Weights of a small mixture-of-experts language model, trained from scratch on English Wikipedia.
Experts: 96 ReGLU neurons an expert, 4 picks a token, a softmax router.
Below are experts of layer 5 (counted from 0) of a mixture-of-experts language model. Rows are named gate (a neuron's input weights, with its number), up (a neuron's input weights, with its number), down (a neuron's output weights, with its number) and show model dimensions 0-223. Each number is 500 + 25 x the weight over its row's rms, rounded and kept within 0 to 999. Numbers have three digits each.
Before each expert's rows: "comes before" lists some tokens at least twice as common just after its tokens as in all text. This comes from a sample of Wikipedia text that the model never trained on. Tokens count by the router's weight.

# expert 1
comes before: " of", ".", ",", " in", " and", " to"
gate3:522453509447478480476502564500467488482554505482515497499469521506480503485523485489501518535559544505495485505520501477523500493466491511542458498523533531484488504458459469511494536458504496499482548477452532521519492561502513488505507488501500531496519517478525548483516503501539532456504485523497485514539549507483526552488460520516472506546479538508485548485552538532504513482479486505474476501484472497505518486490464522494477470487470512507507439517498462487530510507493533497462498492514515487506498516493473472461480486525545449527521465511517487501531498496504498528497514531480482513483487493487508551490484469486458469540522461479495475493489552520500503488520
up3:514498494471461445480493548474455489496540534470523468509549532518460534467519463503490538479540485509525485516508535508503477525501490535518491461502500561466514502471473483565520509482515464485513556485511518483502495525436486512469508493497503532484537511551496493477514505477489482482514458507515475497509528497508526530500463534494497497531486513491460531489505527533522505493472499499506485480499480451452473513499478516478455480480438485518479478537495461470508528511451539524516543467516525504494499459489516494488477476475470479496550510496511469498529557524491499493502469493496502496494496502485492525490511487512491469464560491504456482511487500494473500491534
down3:514477510493493484459489519491485512504498469472480523485505537501515508502541449518493488520486525550500508520507481496510518515486535535458493542569490526466488501445479461487506504546502489506505496530470535486513509496526505530497506492527466480455510489474494441533512489494524507501514446475509491529512520523497458502533479515425496502511483510491507506516503527494469528494449538494521462555477505526474492528481501508486530495473494485545541462476497488439501510474479491484486527488556502493479517530482480479504484514513507440473513494546541483479514554500478509507550549529523472517461493535475490517475472481515509489512513453488461528489465478505514495484501

# expert 51
comes before: "\n", " ", " 0", " —", " 1", " 2"
gate0:492542498531492540488456533568530488470500485516496522495478507471437506507490474478524478491547527501532493510535503507495498484504545501459524493476449467508542482485454488535499501494515502484530497552495504497458507469490501509504502498483511469514476500544466514500530479492542512511502482480521507494497511504503454470483479517499495506470516525485475494477479511507523512501509494457530510508523475542514489449512493536543506496478496485512537574479517503486474484522521435486481480545520516533489513498513496478490499526507528481503508489461465562520473575537523485538466450480542493490474520499474500527485462520515530492511512509464521513503480488537473457486485
up0:519475520493502493509534479440509478512500506466482503509527553540533479509517515512449516514496478513464498504469487504494473559514487534530524512516529506465456531526521482456498506504511477505487494482472489485534505551496508490482518504479499525468501524471535492489475536451498479489474513510505506531461502497515521527496470496481509513488467461512541499470523467514484469478502476499492484481459486460479514511487458456469517513520512511538484461508482484540506527442488539520490510457504496481495499536500512508508527474499491555454465510544517463492508462458485490483512575515483521524514478535551519502513514509505469516484482492524521476494514536449541562530501
down0:485497481493490506485502489468534477519488448472483536464582471467493493500526508533516486474492504492492511561507523525491456503479507484481511462515536528494516502531521510452565499515489541537470471456493455532487500488554484527514494502494500468521499562531510498479491486531492510487474498476506511479483501514489490482466506479504514452514464459519535527501493474480499490535509523480519513548498529486523506518454526486521518462494483510504471516491520538495440524487542496493476505482509485482531474484489532484502490477518473512512529552476507477431483483520477517487513537480506469497499527544521446473509554518481465493494534488527480522507520505494539482501494

# expert 29
comes before: ".", ",", " of", " and", " with", " in"
gate0:548453495515501484511505503527499484543517438502470466480518498521491471522484498494523509505504452476492546526516515497508483466503488487503511516492520499529517497494506512518516529519454471500516524547504483582485504479467517490499486510545498432526500524538511500512506461484482460531496502488491468557500491494471518497511512493507468510460448504477492502489513506477492478503500476477516538504521467543502563434509480495476561504519507481496518519531500483451481530502466515502519486522501534499507495487508502485491516516469490517517507490488558517478489503489501490494443522534548519508480488537511487542468466522499420531499499457528460481483540499515507517496466
up0:476531512486550495505503495501507448486473475520515544488517550462481545483495503498480522444523540497499482477484485515490517497520518472493481472555526504495467526525516487531508548543508502529498450498473501474483478517484473518542521468485503546499487475504453551501484549529489496457528478554532535502461482493493475530469508488483552480507508480524456483523478469506490523521516510524516567438510517479546463499482489468473531509501506509507492474511494516512485479477513450489491502521467515514491512474467533486548487472521490519477484490552471478503479521491527501472522500486512487485472529457498536485489515470521519490498539491503486502509475505454483502518536
down0:489481505510513469483505521527465512468518501517557447524479516536503500477458522551523529485483524509494473483482483534501529472512493491506483481526487499455494551497454505524467497512459526469507489474488512495489471509531535512502519492464521503522546469469537504492502486561500444457480495542484461506468519507462501489497527549549534483487494500491461466499496513488514480488540537526475527506519520507521513501495543451473492500483548483488484514496514498515508528457515471491501431513460516489476496492474533485521495468513502536497472459516481527460498494488523440450533509496494483502529462539513536507511504521527489462488509516514523522516540528496516502528517

# expert 21
comes before: " by", " in", " to", " ", " with", " on"
gate0:521558489513530502509502506515536495523521502494504480518507481478519493494503473499480492503468498493467525457479473557492513526478454473523523521511530500531490488533501488510523479483529551492501521514513537519501537489550521470447457503549514490492543474471520519455525463504462494468513465508466488545520514483484510454502469483497512537472510504409500535497509520493517509490538486477519457532502514539505473492444501525478477475458470504510491474483528447492465530509470473515465528486479511520488546497521498506497504522501488494520535493501521472465494516520473481559497461479499538498478467508497495534510467519473545482518478491498529523522500527510530520468498
up0:516482519493464525480458455448474481458454512549491465516474523505500527480500481529528483517543543509511509515492509525507505475507517548484498468500504507480568562528513492481488511497475537482504499516476524490526507475448500486543542487471489524517449471493444459521455537511539518473494513481526483523490503528517504482485529530509482421522496520528490478537485469497477528483500515510478512506499449504531498510549506473515506492485534515478506499519514487541488470509501532486531461524491497474488456530459507524495508490471521495456500516501502499544494503457537548521491550528515485488540535515490497506490484477502516523505495543477499471484506492510488511483513
down0:510485497494481488499452516536483487459533501528516529495505506528510446453469510469496499519509524489491501516496535535466485461488523466502517487513469476513516477460522538526483510470508505483489455509457536482519529526488505522542471501519494532510509468519495492516533475514511484498492527514531467490496517471492469480501476544473544515494527529503524461569466506493508490475522485508488553489478502500513523498497524487503516505475501539425490507555505482478505513490497532516499464482518522515470472522496496461544487524515508457499492485506508483497439470513559518504478537461491430524526475519453499480502502491467497497500573491508518552540489503487487465481489

# expert 22
comes before: " to", " by", " in", " that", " for", " as"
gate0:542516519463474537476487529519505489480557497543499496507552491472490469480460507520555524548530479522497502484507504527551509495474506466527507497546499516503480515494462506470508468505530562532494515476491516520534560503474498499506472461493574502518502499491507469482521507468479495458447484507486527481500509504507510532511510484524580493497537481495521536496482509505552495492505497481496523482511518497486489494473473494524526501493497453520500468497500474486473506502553487484499490457491480499495499470521500488541508538509500513516515433471520470481502482542517490494466498499476492496483504496509498516490493501536475444472461517507583486472488549483475490484485
up0:519489476497454536487458512544529513491533512510474516492526510486505458485521507487515509534552495479491503469514514519531549478474517465499520483501471487497494517515479506470494488474543525510494503459518489468509556490457495509534478489495529478523509473503547507494474480485475538476519509464501502491473524506510487510530513509526522474517528473480563542542467513496547482493540519484503474477507494511513506516484483491484538473468529500502502518464491496499505494519516460473474476503509485499515511490509517502510493551466535527528488475491534473484484493580526474528458498508483501508444490494486475503537460485542497504414449515503566500478516514488445513493468
down0:492514514490457502489519474513516547494430534460494513486484468504475490484517521486509498550509493511515495467507519507514517467449483481505461481512565486502504488518460494465539535477529511530541487526504511468490502469543499470515500486481539482495535510519474528451488520521515470518518516474542569509456511489533466486486471480517502494496512522515508511525467509515514477454500508490557495527494482473503515486487492482507497489488519525532509511513477476505485476480498519460542497508538533530523468509475474504527444508487496507526488519470505504521475500521476520469466472496459451459503500502543511467521473493533534488485483501514542498494495575476473451547505

# expert 37
comes before: "\n", " ", " 0", " 1", " 2", " 3"
gate3:462506526484491479514500474447492485508484485498574520477479494504505488529550460450475532492473453515504448491473477484534498538514499541459482477490563514514491515504493515440477522483498494473517537524550483458488465523501533495517526530505541553515459505530503513531485495533504492523507493504543525454508495504507501518528502470476498484510511521527507498523488498494478472505482503492486495468484515513494508487508504508519451509487491520488498471492469486521487511486478493525548458478485522461495529510454526509464520451529502452494508526479529475491515457466523452533507537528477558520489469551485508511468498480476525527496523502489506513507499499516445528513493
up3:427465514483499482476570484452472475508498464510512483487513481514530505543468512487462541465487511508533499481488456539510482496492546454520514461501503466516463510508454500506485478528462500477468515513517518511508544505466494554492493508533473482476516474553535511513551481519492482525514505534450488511498492481518510521471472479501487532476473472519524517461503479472481491526505491562554515511494467481505506516513484501470517522462502496484501477491525501499519513528547526496488477517476496472492506488513463469487477507515483535537460528505534510535534528495475523422536521494498500525506526481523474508530489523510454494467520521484473520515504482508484500484490
down3:500498519503538511524535505513486500503519492507447518520494487499544494484515499522502495525492547481495551514499488507489505494499494522520520492461474524467412503529508458510527477493470510518438552475552512533516524468490506466486471486469470521492481559491513517481518465493476546498515492516502496499515500532509521529542472479524498487501469491510517543461467508499478494542491472481470516540524498474503525511497481527493532467478527516496453486459507506505488542479516510465462508486518482490502497524525470471480465500509482546507482540474471552502469496480470518501506480519469488514472518546483533537497448486478510562524534513504484492509502464512491435501533

# expert 64
comes before: ",", ".", " of", " were", " in", " are"
gate3:483506474520505503510504536488462490489482521543491493503512483465480470541496554525462514499510509505488483488496486506487501485480505487486441495459515489500524498542478519517496549500491478500494566433515495512497517485512484482459514448503510497465499511452520503497519453533506483509505519540454513477558501538512548520505504487498526498556485510514523453487482505499503550480485484483492507518509536496449493538476528504525478501470500532454461509474479514502497522519506537551479533480485495493524474495508529462512540443486529476477460456518483511524491467531512496491499498464486479512490569506517524464500479444501497522487514435512508505478504500519517483487538
up3:523520498525520509498460500507493526535473523511470459480481526471481505467470519532513471457493486494543471530466464529504519511508480506482517511536499527483497481470525496528513516482518465481476455511508486496479461483457519501518541524518498477476487503528506499540528533518494487516506481479563495498478517492536491496507478478470495474465484547483478489509509453488482458543504453462500485492510487513547531450494508513424525516518489491524511496548482504502529454527479479516486506561540509465562491509499483468522446529504461486482510495483509474483482489472465500513500536484498524509509497515518482507528500534475544543521501476466557510504521480522491464512533
down3:478527481510518505531509518512507509532512499486503505513498521534537505471510509470466488549492550461517535513498522487497560535477486517481539463454535498483473501484476543508527499493508451509433521475481520496524492519523485512455511529502501455491497537474491538541471512477486554467475539523520453466526537482510533505434524561500498492491510483442497490465510521524505507488479482498491494458483458514480507477474479505483577486514505486508510489516509477505473473506501523487443502518534539507511509483480482508511517520486501476462510502513483459451534516474540485502508500482509549475484486530509491543509499515472486546505496505467486472504478501469518500494496